Weights of a small mixture-of-experts language model, trained from scratch on English Wikipedia: 14 layers.
Below are experts of layer 9 (counted from 0) of a mixture-of-experts language model. Rows are named gate (a neuron's input weights, with its number), up (a neuron's input weights, with its number) and show model dimensions 240-319. Each number is 500 + 25 x the weight over its row's rms, rounded and kept within 0 to 999. Numbers have three digits each.
Before each expert's rows: "comes after" lists some tokens at least twice as common just before its tokens as in all text. This comes from a sample of Wikipedia text that the model never trained on. Tokens count by the router's weight.

# expert 3
comes after: " of", " in", " to", " for", " at", "."
gate0:491531517518518538485451516488500488487493525495470474501445541505490479460459565476478523532494511535510506459452467519495503530526488553459497451483509488477526500468511512432512520486464482516500477536494487509510526485459507510510512543
up0:471518541521531483503511459506469514476485527503478477496500501511514516500499483494466499516535524482505511510531524561476546543519456498515534460518483494549503510514488474487509480473505505473493513514524484495549522492527487556493439485
gate1:527508476510497477479510530495498521514476505458509497496511472544497520507497471539488466467514493528476523461494554461534526495506519491481526501491488507490488484475497526458517498470455495467528479493493508479529470507523493522503489540
up1:489540495519540501459546490555469491509497519497482522468516490514498494493490493497440539499501544520486514505551490524515504473509460489480514492497454486509501543486486542486521499482482508488495457509493492503537539539493514500536459510
gate2:497518543492507476507526476455460462512494523515509495498522551525533529509465502488468524454508472490468487498500492521525520470479495502482556494517473489491504459459515517443491503506500480470518497506461483523514456462521533477507538469
up2:483495471473460530459507507534472510486521509522482498517511478476494447501525482493487506493495539511487478487496493480556475491518545479482470527479486480531496524468484522553518438484508488496498523485504483495497544544473502472494500486
gate3:521479492502529504503516490476476471493539440475551490529487468465541483486477497477424514504510512498479501480448503520501487479504526534511484512515538538507475467496508504493463486494499515521542493482512484485504498481511439496511511475
up3:517495527483449517471502503486527487528463518485462498488476535486540577493505492521516549497533533545478494479504470502520497492513539562502529476458516543526498523477489458530505490533499484487472508491534511454523510476490517545521489504
gate4:483488551527490488516496500512514482492493516465473523559494521524509545507500496497536507472492489475503493494500489475487511469479476522502486512484491498473497526514519492514530503493521467499461528539501452466503475529545484522511474485
up4:496503511515473508494490530533462495498488497525517466473517514522525517460524547564525501456536528489507501478520516495462505475496515496523546503523504515500519504486546508481505500494492477487534510496507481490488477478542489537533483502
gate5:445482488488524500473497491514507512528541542520482518509528505504483534509480520512464513492499556549510527489500486509488540494504502492489519464485529499499489528518523514457485497520491475514482487512509497478522505525497527491491500517
up5:503491541504492526484511467495560510482465504530503502499536484442475515512475534510495517471516516467483449506474496491456505512516498466476513487437512484533485499523499483539486518532505550513538527510508502538550494481507467494519492507
gate6:506463504475455477495516569480526515513455470506537498518440517463516476465496509502516505522455511511511470510454483512508558497500476500479510495500468483511438494499533508528510517479531498524486518514462507493509498537548511466497510439
up6:502506529528535542454514480538413457490515523480481557500509524484561582515507455506501476454486500503512486517540500512480468494516539520518497508462493537484482497535494483473459399505525473479502527521555481511500478511514479532494520499
gate7:478522526490543486531491510531491518503554502507481514505452483516528538560486479506419537538462525568489521517495527531463450547505528464486488474519517528486503484530505486554471505499517489520489451502505498479467517502489508502480495478
up7:509547539507554534486485524492489519507527513471513483493473460537549533533447478477440494515478523562522495521493511480500500497534452474513468475500513533486501491512492521484490480480481485533535472463497490481482508503487473495496506496
gate8:509522487475484472488516488510482487503510479502498484495524487547462534492478458523484510491489489523517540461518501511491538516458462516516496492542489498514492533507512515448489484505441469508509503503513508497509476488457526504502540485
up8:524471449515487502488496493459506492480497509506500480497480523476479489495529467503506538512494520487521499539485468496487491515508472516514497526493503508496500442456465454532517518506497499479506490525499487500489544484542497522487483504
gate9:518500517519473526512488491487491500515466493508506515525506537514492520492516466511500576469482522513512501492459505478511463514497476523509498526491543490529470515464474530495486508520495550473480547484493480456484504518481537522506502528
up9:516510524510471542513499513507466502541472551488492501508516499489524481513519549497514491547497528522525500496500453489533563462486510483518529503446479464498489526530521486449503509488491497514512501494465509508559474490547530473467486485
gate10:474446537476518453506477485504485472521504497521514510507478518483501522534507493520493525517510510498505498521536508512477483549533511506498519541502484518504503521578522489532513474518507486533473499503440503504547485510525532510486496527
up10:527530443524472541525490546533510490464529511485477520538517538458497447494494484480514511481507514480499546493500495504552518466492495501502482451548505497529511506489491472501504492527519510464489483535567513510501504528499490504510490490
gate11:483498497515517503513513481518499534551503523499516508477502517512514498549526506471504507535506525519475537488479503513509493485495517468466507506500516458525518509497514546516477512498463491500518487530492478475513454515478524461525513522
up11:469513535485499471483499487516487506492482514526505517475520551543499493499504495542499488551528492491496470499486516476489453552483540519499517488515484479501535499440491498511489527475506521523448512466530480521501476512491510463482496459
gate12:471525528446462482519539509475495502482546507497494507499522516527526489490524519513502552539531489517500478462493493503498491512474512519554512536483502520497530479467536482481516487498483504508508471475508466505494514530501481524479518509
up12:488526501501472536483501478483467507496529500496491543532521507535501502501528516544502530504507461525533470537491468467512502491466462514495496472492476477496534528534489500513495489498497522501512490466527484514514471514545437504442487515
gate13:499502487473480486509533483478538491507519513503499504525499504471453480505544513489497525480500493498525506505494464462531501542520496500485501489548516489476516524513496450587491536506504505507461523481454502508513541468465464479485483459
up13:502488497503515501525549546473523505504548490502490452490492495428518482521510496454462491523478501526558469541469484487514561456530460526493512468462468474513499487484513508499440522499508504525469526496500495530526519496513497506518509457
gate14:505489528490534518514482461472502461517466510510535487498475517480570482521499478488487501534543526536462546509430474518498488464538530533463506511504512521518508496501520512520486515527565468510490499496496518468514502482532455472515490507
up14:527524505534503506480525520448460538481493502499499493506497508528481548510509495515527477491516507470559406448581501478501527525497496491490515538509521513514498515513521469482530502492458509488497515486489476510486507506469509514495524496
gate15:518516480488513552493515541459489529502472514458475523516493492523522530489579483510523461455527531536492536465499499503544496445482478487506510527470492486440523439481473474520483507492491504485502503518500512486497509482481519498493482511
up15:547530494503542465541477528448457461466487446543499484465488541513521507489470526503487517525465506525508466433498475508489523504485504496517469524536497505490508489510536503518523514495497514523532522473497488467506503480526530466477509477
gate16:581525467503498521511490499456499447525503535474476513505476503505513523484526458512517472475463514528528480471472476471484511466522497491515463490499486513479516483528514470501523473489463531488526525503545512491519511524524539482502526497
up16:503510462510478526440511492508514466500522560513507516502474508520451483480499487506483455481493512515545505496498463437516560487530469506505495531531498525451474482496510466504525483519472540495559509499516515578531502511530501498471479500
gate17:465485494496506516451491498479522496480480469509439521503489529560466506532440506461534484501542518503500499495501508497519510455468502503473503505524490517551436508504523471534476476517533541510490530492527501473489526465526513466535473506
up17:488545496484500517497485519487482482503518517551491514480498503460508493538536452529491505491458501514543475494489544489476493532521453493524513473501490498496485501455528525480549510496501504481541512490476481500505535471529504527528509469
gate18:494510510478525513503521475499466498570441484497494508480503506533531537511537509465522496455526456564437535494485477517505460486517529517489570533494477496524514468474513544493461446475509507486496485491479514470524481509508466498507518488
up18:530478506503499464496492515523493520441494482514480519492491480479506479519500497518498496545450470487477450478468499516513497480509531484539468442504493547446488551509487461509503525492491480493504525487503485497477524521521499483478490445
gate19:508475471517530513493456490526500471513504521484465527507442508522560513503499502527490526529492531539482499495500488497512485523546527497470505477505501583472475495529526465499515470509495489482501480519531516439501504531507502539486474498
up19:535542503515558504541475487494511496500426522536534444471480495504507552458478493518495483504486473513478516496521525505491502529494511504544483535522514508477516446490501489484501507486514527494555440479466476530462458493465553494515547524
gate20:472510484513503532563487484471485523525548488458479515498489459504558545493494449508517487466493503525494485499521499506531470502512522529491462498545488542473506513477504529517521481511561522469481512482469492492455487502521515450489542487
up20:507490461517489497499495499504491498536530510504494488487473502482462528483512509526505487470542500531463541506525467496512503571532492481517499490499520529544462471521497466496519455483459506467515430514529539476519505525483505459503514499
gate21:492474565502486467500513471510501512496492515486533500501481569478457486492508535513450478511454453511499547504492515519496486469523501560539492497520472548514457524495493491494479504498510510470471525514484478519496516527481512499538485538
up21:507514503478480521493522474476475495519513480527485502473520515516497493503495507503516487512518526484509491492492483544494530472502524452461525505533486480586447490441524513474506512530532531497474511526481504545527511488528472516525482498
gate22:516468501483486499506517489519558492505521513471531503538491499527488520485501491477518498498490494496510461474482486525468462507490529480516533577484514513501531492439475472475480527508478524435511491498495482498488499517463528513495466519
up22:504512491497512449497522549477509509509507477509478495488548528502483532474535531499454513487518490489529466451508503464512510478472475492535501500509512519446466535507492468478545498517501488528479519515476504484524514469503524460509437479
gate23:491475521533514503463535474513482491474495533477469516542488502483500502460541509501515508498492494489496461484511459516527492497508522552492506511476478502492494543511505475551438488511495489471484513491498452467488527542461505494500457506
up23:475507506489554515482529465490485494496498556514506508500476496540481546506505491495475482499514552546550505502547456531496460494510487481482501546521487490480520489454554533498510485501502530483494498544512481454466577505436536506496490514
gate24:519478565460486510486481493464481484499447493496504503513456527491507502532489514545476490496477482501487488501506489528482551492496497481485532505485485464513491484445520538482487452496505458462523561520498493497508484538496502467515514494
up24:506493521502531492464512440491502446505432438507531549497487504507467489535464480505419493414498519497519527517522495515445490498537468486491516518480489527511538465464552478497502445489498482517488506511499504483497504513482510483551485468
gate25:481476495512481500495508469483491478509513515528523473483525493503502477550481543503461489459473501479518524535514541504492532523519442500517460481522508488482515470515511530497471473502497482518488544497514478524510506478526503455511534492
up25:504540460536524580488490487487544483498505470457452505524497501485522537513520494467537547526497504555496488530513462495518511485489495505490470479465501489529501527436528463501551531506497510515501485474510523489531512504507496528484486523
gate26:508504534511510507506509515523494552526488508491514502472504497502495477530482481494530494515502500481500488484496504554538485487520512488479492501453472465516477524553544514497478458469512501494521522496486500479480461542540542488514525530
up26:500524507502513546457471518504472516451520503463446491521472519495521482534465442534503513464483505535529493498474489516510456503509518505513462514486521498460496545485502513512540531493516505482451508488529517458523539490520485488486477479

# expert 0
comes after: "\n", "-", "==", ")", " =", " is"
gate0:497529508488509479480503544480482454535487461459466456525504513477466501465538475509525484505501495501458456511486475544497494497475495511523514469532516516515508477438513519509482494483476496483547521512508502511493535466486454507497512479
up0:498514494493470505513512485516485478540463477457471500542499527499427497454539484523524518511514525500510470483464455497514481519512521532504510502538467489532500479527480484525457463498512469490570527469565521494493528485528480505495482434
gate1:479508534522504479513498513527447516477518516429521594513501451483504519499502485477489491484503490525485470502517515475493493483449519465501522530464558515494516503496506486516516454491479486478461506510472434492478490517516479478471563493
up1:497518503568498467512488474506527501516513505534517485513485496517515491528555483510505492535490532547516503496543530493492529493480510495488485531490430478539506511482474484487500503483509486501527490486525516469509457523467519501487507465
gate2:487504545490503495494523547519492521462520531503504554490497482521501523537478500438454504496519525557504499457504502491486529524508508463541485460489524510482483515466467472512487522491470488531509523498502515497509542510487509485516525452
up2:466509459489529493487506537484447461505509515471555485494490480478511510531466515507526464510521509545463554553507535494474551514534483488539502468512474517479517472482474486538518476486490497497492503512525532532475496440509498496524522473
gate3:476509511487601517457521456511486498525554537568533528479495535515515527513514484490484468523488468510475510475492473545491473470493487550505536506504488497488483530502504523500541521534507492481507483533488457513483512458468466506518530506
up3:486484486494492521484541500497507508535492543489521477502481498520492539537487496433510536481520511564547500497458480518501507482494442481512462504502554441470486487501465524485493515509478539439515533542476517481491503473511508520526475490
gate4:480484569499510463557496497518466534503512495507505513501512495516513512471491467515436513550533508498519489423499519512495510520516501517548509515572458469509445531518496517539533483494516522520501445500510480472500511524539527495480551466
up4:516454545459455546503490491480473486520486525455518508523479484501500501507451463516530564491511540477507532496536487458574470499504495493486477561470495480507588492516511477512534486532509514483486473527518467519515471533466480521487506490
gate5:444480528520529494476514561541487498480517524479528575481490517504490509471506494481543494533503512453500535524507499519468530464542511484488492555472503516504489513542448503515494486493483478517494527470505492509506512497500469487516481500
up5:572541444521512493525483509529475479500467506538496433491469498494537484508448528433507492471515500499528490470510572482550501498500496477505476501501470551525498476481482468498540496484488515515502481513541493485501487481533498521457482559
gate6:517496498543514450531513511504505500542494501459487521499497523485480561481520510527486513506512514531528499517500547462484486487500497506476538489488513532483501477477537492477504512523508504496502517459477448464510481532464520475492512475
up6:507545485521500485477514496510510497505487488463487478468534501476482495493494503486504442507518496502532496486522512516540498472499498525524497512492467477495495494487494543520519502503530513512528507488474529553463504537468495444464476479
gate7:488488522508514453555542492513484488505487499477487474489472518495513527495476462537506512544522519531500527475528528521532490542442500519509526495508482578508476477463451521499528526480535525509499529515521512484498502541490518457501497529
up7:498503491500449508489480478499547565498520482467505532518506518510537481509520485470447534516468475494511482496474485509464490499539479522453487487555513433533507541493503482498481506518473488481462469517500511491512502485480485529500557440
gate8:503499488482466490510523488537491519479524516559505471534485479498483518496461504463455552508513462511517497503502456509505506499476517501474504486505494535501488500503497495522450509462478514469511498508463493502513515481445464520508518434
up8:504504491454470507489469477508443492499517477481503467509483447516485495529449486491441548501503500541505509488488454473509512529513522514475506521522523497511496481500512511530460496458476483532466481501485545493509511475479472502522518506
gate9:498485496463522520452499462492455516477455503477490500452474484529485521469499515534536521478507491573541504479486511471463494487545463476496531508503504479471505492501495495492466552545510475496541482483509463449486504505530542472511464488
up9:546491433485530475542516519516468489488504465493502467493513521504521503509475523504515496515523514466490479484540503494490510475477539545466487520500461502519489492452482474520505481463515534547457529535546481477501492508516509475500526472
gate10:522538544535462522478492526489452455480479524536522527516495511567476488508501515517482490449512450475503491477500524481521517517482466503539537473496509501514478501468499515470482484515483512532484484488512538510495493553470491515522574536
up10:534508544551542487484503544475500474473461502486501514496470510501435475496492509529483526471493494502444508527492508503519505527502546517468508497519497518523476460495501530503511509524470551471465493504508501540498459534443492510478502475
gate11:480534497510507476527496537520484523459483491526497477484488470525528516485482517463525487498505492470459486479476536464509555470490478480522500516531476537490518485506503494475419523531481525524495522509586517475502446474528525501528514519
up11:553500472538548519532491544465449521498486479510469495500477505477501485485499515457522482520545453501493443509475482506494535528507523473519512481481493482515505525517515449480427494503499448498498494508532493480508473489509484496488524539
gate12:515503553514540505547473522494485549563481512493505449534504543507550484464523502490521510541460494493504506486435516522540484537491484425476514536497498515493497524478523516460485493512479536473442510508511502516496475527524456497493477498
up12:521471512467481482514512501452450535488458529481490447481450510490515483500518538526521496522497520456514513490500473532500518496486506533510481522480491501474502475533502482475453531475524462517509565502479458497521490541506514503473505487
gate13:472495475497532460488516491593469492493527510479560493501490495453537498530493482486500485505468506466475503495542557503488503460519534498476482501495470504441496522534476502530513499493459490515455519521508461480564478520516514509522505496
up13:502486504511552480519520526530522505498466481490469535518479552509479500484525516531487523518489507505471476506487535497536503452476430559529526447530506481509536492513446503489500495471512503489495488517455490533493497444500459492515470489
gate14:533501484476518512546482490482489501481509464494527503540519509508524450520440513498499508512479482460495514506459512485501491512499500510523477522418507547498498529504537480449511456490535498521506528502463493497519501478495545487480484474
up14:507505506494514470565484488518477500520484488500509525485520524499493444519513507507537503488530507506477472527485542470498522427537503502517483503520507492509494470568445508473493500517477509525482515469524514462498508505572512491471508468
gate15:524500489492504475536533509491475503471472519504481463490525538502530457511515480515457505466494496487457463517544514480495491504485524489515484500490515491508472480485500449522490469471492475522520539493484499533546510495509510499455532489
up15:496475494481563518507468446480521487479562521450557458474562476455554509498534473491467502473498509528454485533471512511534512508490520482507513507512444485443475483466523491490509508520520520499478485517451499517506495492533553491531500515
gate16:466459520491546526464529479489513505535507502513463496522490496531557507486499483516493510485509473481467522469510485523527478513520533438496489458521504515504464559491487518515496487521502490514467466542467508517531519525516524495562471489
up16:545451544500519526478524459511533476500510518488511531502517514515486470518497462472458559462475468499492508475482478484513447494493494460504484501507526490472513574518521507526535491493499545549488442552485501531499502496469536512486481566
gate17:498481546495493469501512526476499506481499487530509557506468538511482508427507528448500477501499521455505485567530485470502517466452526516498472504499502492482539500509448526496482509535434519475487459515483506514484471493521489497499492501
up17:479544513498523496491517507521524505460483515470483527534507526484490465500537494441463474563486535549465508513537515506485515459473522497449452531534478499483526505536504510470516474513481505492477500465555474526521519487489489448493545495
gate18:496524501506501529494512484492475483488521487526524470489528486528487497483435503499449526506484505475486491470506512507503468507475499492529478489486491542524515517523509508446496492474481483495502482436522493502538521482495505483539520486
up18:521521505481501481511477527505529441495550540522498519477504505513501458486500528547487482524513496444517531510571513475500490483491520485508516485502506511459498469540478526524523551533512511512516508522443505498467497459577452482524494514
gate19:506502463512469482488467482527433476495508480499494524465529501492506521521506523540529510508505472477457508450532525510456500501461494482548508472491505566514467474530490500497469460528513475494492532502504519486518493523509466506440531537
up19:530480462506512520471469482502476513490489445493472513476485495523494465505539524484524537518470516493467479448513451537424493541473513498498508498511539512498517500505499501505501513545517471474522526442506524512480530490535474445478520512
gate20:527521493500510437528551510538517551509460493513495555517469520550506538502510506518467533510502463530489501485495499502501497537481547518536494483510477500499520493497502484446493481490443476484499505518465511514516481541500494482487500486
up20:557493499505522504528533522534504531482485483496464501535463513533561511450535489500488546517524482548509521472556475475506472490519455528531461498489470504527475483535483502515513524473477467503500481475497500513526491488502506506479499473
gate21:502495552497494475435499512485457519505475520534525546469488510528521520483531507503523481484494492508529480527479535470529492451488463491574518467496503505507519499489514513466526488487504488501536508526474467511503436491504449522491497552
up21:484496500536519503456493516530551521492553519472531504466509472497505477487493500548474473473524523565529470490431529492497518484520492485532493494489503520580511484483480511459528523506513506492547545494528530535523450491512502509497510506
gate22:500514544504476488519504492462514490499523505491550514514522485497535513484489490536533498555471463478469478530508450493471497507532483492478555513517502493512475508520521534510472439487480481501507543488484498501523516489512502479504495503
up22:524440452473537474476518475530536513499454454501457513537497492469474479516545485459501484449545471504535481478470516488475488527482515561512419493500469498506522548548525505517509510494509487526462496500494533478494549515500536527478456484
gate23:523474534465496488513566479496462526518500539554498525497491482511432484504551494517477484515518504501488503532513487514489521464477595522495548474513501453485490510518493503542490493502517489514516499478459500512488496494520509501505548509
up23:498538450525486527477539542501466484491527508502457490505519448513505525505478488518522496493508479469496514496496461470504547491526462456571460480483529514497483472532500509489461485487518442504489543485448483582489492484505518534500547517
gate24:494490522498474495496465495519449507478548520451493493519519541499532506480514489491473533480497528537505499488521470515464536553532474528509505421512505505455510522456529537507507508499504479515458497490472513529543550469515486507483542467
up24:477517492501542521507518475519559472500516521513524519530531543477528495498527467510468500502463521510500506535573491514545466502480491491506477506500522529493474486467511506530513519520516470489500458442503490505527518497477475474525501512
gate25:500503463501509455511507484548494446494541505474451523503525530512501471536513512512535486502535512472498476536535561483506504469486484485478459460501495522515535473504484518534497505501500534490515513489485509503494521508497472458486510510
up25:510530520491514458537477543517471488519577515533441466504482493489475509523505465455532502530534515527481493522487451523574456476487549538487472488484478511512484518503484505520460508447514485508479480534472485501469526449473525541439470486
gate26:466513481474517485502516520523476488465550474537438499499487481516497455529483486522489471469530512499474489467455499535531490490489509440509467520505478485483492519506521523467524496514502473517495537501533501514575517488540513498494519479
up26:536513508459532509521504485463463447509500483501509500540512494442542523483520480493539569482499553500521470531454459521457507509509453515455465480497465446459537494508507530488464478486513494488497489490536436487503524519455499509533496488

# expert 8
comes after: " |", " U", " 0", " W", " N", "–"
gate0:477503506505513545485497458489478488530513510456518547478466477491456531514503521505490500479514507491478503474520475520518498480508543524513478490468531531531455542513514521521509501498509501489493495501489481476491503505449521487503534483
up0:511484540539510487527518552482504509502518519512476477516466494511557450507481471445505494502470541527500493497485517500466545528494506509482510502517493490521453512453462540492490549498498484521500493482520506517473480511522455492535496504
gate1:532481482511476474540538541514494499498477514510502517496460498538510547510504527515519488480486469489488437495488481491521478520524537559501502467515532506470513548495488480511496490534478501497460518507467490504502500537496525494538535511
up1:484471485498543497500469484492491513514527497531506462477471487452480489500509502474515514517517518522496524499455529489525521528472511474552537505487515510517491500501482507457507526475536531548531501519509466496490485475492483505512468544
gate2:526507462483530498484486499497534465493452504471510534496554568535508517447521512494497549499469495521515455487517505548459499511525504466495512532466487530488495509523507502490468493460459474500484514511538442486496520529477493496538513505
up2:470494488534470557441510479468512482503496494529516528522503484516469468475446490498485498512501510455534534489483511489521497487522523505494470472496519504502520484501495518513490474513508503514483469496470507460567460535459522503488532518
gate3:500511499545477492526585509521494446475473517484501548533478546504446545467533516559516460492482491498499463498516491489515487516491579518508541518488484531510551495490540498537491483570495503509491482507491454516538507513480470506526501460
up3:520463508462491491453437486524531456522505503488492506492488514529561497480493512441486524498530510509512471468550493543492508464488451485480467478469523439532505493500517487495484504475477493472513547510514524483455490452532517481505543490
gate4:466500497461490501480507498521488496523512567511478525504498458477496544515493536459525490526475495503467502484493530506545448482522525499540472478460508519487499495505476541560487508494498497518485506496462504476536456515471512494518516499
up4:493511513515461566536562449542529461486476532478458527500487526525483525526505512504482493505514490492470493501481494492518538512486501506508459461495502518505427517503458496545505481527493517483517495500521504497531525520482485529517476466
gate5:508467460518498474487501463451490513512515513517542494474485521496462491507488510537486501456526522472458486473510500490460489484479537519517499502561515514471494540504483498471486518486533541512456471501475493516494451488474522493469481481
up5:398543519515465524514482484479515501527538489474557497510520500479479494546509502530523501484489468479459482529457527534463476484495517420494497487515519513524492492502509481490520493477522503525492499488491511532477483491489494514481544514
gate6:460520484472535470516535506506490500533572539463491527509477478488485502524518494504480536549480506518511486516458480509510462573492489504524488507509478507482520456485456503525539489472481469496479485487503500477543482516501504481511497511
up6:499482469493502498518499557512457499488530529522485500486518474500519506542487488501520493441511470490509511511460499474476496483488508518498484511472484556466523459494562524523520482500517500483522492466498467525497481533492460528491549448
gate7:503493524504526521498445516490491504503505484468507460483505482475458474522519526479530548502506481500489483504515465489534518517517520455469538507504508488476545529473522558482483483485485519491514492480491504481511481525481451507543473572
up7:518511542512518534515457499455510484483520517502552479485536488486469502485505511487488496523541496482519503507496473478532517485512502508493498493472521519560451467488531493455510488446483456475494490473512481465502492525492463493522489551
gate8:507503502518526495487507489496512513511487520488521493517463537514531495495503497482526541506455479578508523459459461495502486465506496533509503511504510502479477529500493501483468532460466444507529514498553475420524491485485498505507545471
up8:531531539505528480507468488451472520530481520491492502478464527531484506485497519547518565483487498504491494497456492441482491527532518500505485493461490496474525477468525515490476492541472518440508510463483500456530458484502511504466478525
gate9:469519476502518495512516549495530501500530518507487521485469478483498549558516512517458550506460483521499532486504490486502505460519502526527460489507489505503524478515467527494494495500527502517492493487512491525496512468528478490565535540
up9:473464509507500509471517475459473532501481500491504473502535500525564496514472493541517489466501517496502473471514488548501501494513473478520515468508514528511469514496482494505484511496527485500462516513534500474506488500521517460553496481
gate10:512540483493513481497509496522502516494461522467491527506512483490498511516468497525520520477503487506443514486499502512518521491487505478492550516537473506537514456515518454524509450506480497498522497529529477492503525502485532544537487453
up10:477510499463526486480448477528509477483502448522520495476546519511481477490513491518450472477466518505522510492502538541476502452501483489494478513505482490512446467517487496468478528485514497490508486492509507484416530532506480493483528520
gate11:530498505488523507506518458523483451532491500521506514513497511498488527492515497542523494448506485498487505520517495544440504513472519494493500490555520539544489469499506480523495502548554554479478489523468506458499534520482485505500481490
up11:441574477529504524429468477513514454525517520467558536483519466530490540502496511463491522541497481490504488513484498519487519474528516448507502566495501527521466472486505513472489511493464504518513485500482497488529491488482525480536459522
gate12:511495525547517506495517534505474477556473529495502539484448477508496488529517520533490563498433512519508486502487528495455501504513513529563528498526524495509495474497478509478480491538477457488473488482492456434539521475487500504559537546
up12:491518530501499505481521483463502498533549504508509549494530458498506431477497534517510528508514509520509547477509478496496480527508496482473474498493476505492453453479495511503491508514517463527499510483490517532500560475481503502471531465
gate13:529503468534524521529524470500475512513447488568496500493469504501519467511533488533516511474505513517491496486529501512511516496511539516472531472530483512488471511488522513522517467498533514530483507536464501459475494505527487507505554496
up13:527461479538508505502521437494484522515438493534500463481476525475485478502543532568520506471493520491486485494536501503468534479519506556495515476499498480510537519516503543505516486542567494528511509549465497480498508517524482509513530510
gate14:486506500511494525475481521520451515499511471549475460501537510513509483543494508496503519473478506503542507513477495496533454486516518515475520506486516466456494494480511565479478468496493536493496504466496490489512499522476481502518519506
up14:535488494479513517492546506491504511500512511483528490525439529475498543419514494500492504515512549502505473468467497500450548508481504493514522517524492497477482521472487416514550515508506448487481471555449538505511495498506497499497487507
gate15:506516545511471527448524468505498504484498540491506508468521528516461485481489497515457483483485532575503488511484519497511506498473506514554489472472495495531495536473526468529503543493519474517495475479475502486477540506465546473499494527
up15:478458490505525493512507522492497485516486464494526492487484503506513523505507514529540511508534464462526505478505476517492514487472508463496520504558508477450494486496462468474538498511486519503474492567452499510534516499506468491500534514
gate16:469527484482496481477503508522477557547535495464498503507456483475487519509497486484421486508473491548490507515430531504491503474471461476488538522486497512500475507556487507519498486502532467494516527528522524519474476499524524484474529467
up16:483482542518470494513528520484484525493558507542444499456544496555504448521496528469488492521499475489488515444492512475530523521536505449454487512539523506523466478491473507518478541541465500514497524495448539504496528476527495490505483524
gate17:493558514480493449533487514475489526595488494528492515495504460470479479479493483505525504516514491524526517517478565488544533475512472488497524499514480536533508510469494526453484459493530508538554474521535474491500525504478554482564491503
up17:496488485520479536520538548562460545485484474503449503518480520520551471482532487488496511520474508487504498466496493488509530495445474515489545483539486500487481500506472512504510495491478462500516482528474501503528484463525519484538541430
gate18:519462457541508574500503481495524524478483552459509564520550477499519509496499486540509471481516480528515464562528473515485522504530517513510489501468504528495473513446503506541505533498516539474477491512490535504496504543530500490545525526
up18:516460488478554494487471502487465494537509441502512481513477497509522477515508502459494536535505530514515548478467505488520555431470476461490480529557477494463515483487485562465511495531476501535479495483511493474515481490507473494489485505
gate19:471506536493515464515509506504484518470489514526500503459487490529550530557470527503460531474500496534526459502468482502517505486512547479484513495528515481466482495493502558506503500539456527506480507547536520508471510512559503480487494501
up19:494488488470478479542524519535507509531515478478504520524457556467498500480531515517497517512499488496514540504491500495494522479492494497505513533523503510503480539495505492489519498509488506482448455538431491518557517516460501502509490488
gate20:501502484498514539433537474482496519505498528487503508507509445528517470485556522488485485523489494519525496429523488544499494448501478464522503503506508487536500500487505510452513524514497465467481511504496478496473504512520478513543511531
up20:507468513503471503509486514520435514465471460508488492503472548447497468519458504464494468516473489498429511545492494519536503489469526502496486462524491501510540511506500542546485497444508515533483499497522517503486457468505529508474466496
gate21:511512497505514536450510468482462477491485500458533531502485490513509529519557490479459542490500500509487481489500474487530511479496506499515502514499461543505483502456505535538508511526499471516485491501542457452508494513506472496537555529
up21:521465508503547501460499500439486510482475498494512486494507525525513541514486499452502553454517508520505516519484437499487509466505506447508516496474496467496465525500491518519475492487454461479500486528463494478494489512509494520483503520
gate22:499529504463535494531493488519476489524552476502509501513456456487490508490512486494478531517505483530535454520463498515549500461495509488523479502529510506482488513498520518502497515496543515490541487539481487488522519460509500514513463464
up22:507551532517516540494491551463507523544512493480507503469497500486513509508494505483482449517524475507500493483491501506509482472513479476484497508513496561514488453493504498508486495455541546481498503533520515444523488482492525501505491499
gate23:468467496514547487474451510474504527491491510509526496503468495506495527509489491505475549485467463481509492497427475504462515529500520501478547529547533513476501535496445518463509500507479524501496472505475540461491461492460513514518502483
up23:527561491481489497482559471499498442540476525494502484511529477501516496492514512476507476504507510507508465488556531496523501456517488481545466459479487469506489452475562516507490506510519489466522519507492449500512551544520482469504487555
gate24:537480514540512456525508552529460493487538522489491497519471494509517502494479478466493524487526535474497520476480498477503509478478522531487487514484471518514515536483521574472470496485460541533510556543482517506536508506488504505492479485
up24:524531531526511442536511524501464517502484497466465491499444507491570506514460479509519464488504501487468505504495508496459538439463517515481440526484431522511572515508475517482466496516513516468491507536522523493482539482504514496499523485
gate25:528526521483521466503528491493504499497530512458529484501492491539524504477524520467496453496488462519471473439504522533532468513518493517482482460533513496483462530500493515527469522503524517467481539510512473484477473518512537506511522534
up25:477541531504513481512505476509502495508475496500508522481505481494522496508466516516491491524504484514479461525535487520461500536490500495501488487516516487491521495453544475517465496520483504467528533513468459513481498487511465512505506517
gate26:504496512474488521489462526522499507518505508521499493520492533473519472485560504503495494492528494502500493520463467518557467526503533525472528524473531499458509541449499499467519525475446462471482503465515492495502494494483496470508512503
up26:482483503485484527503528499489505473481488549480485523520478520477472519461494498504479492502505495515518517482479524538513521515469446488518476494487496511512512500498491473503544488514533478530528467507512550512526561533496502484511500522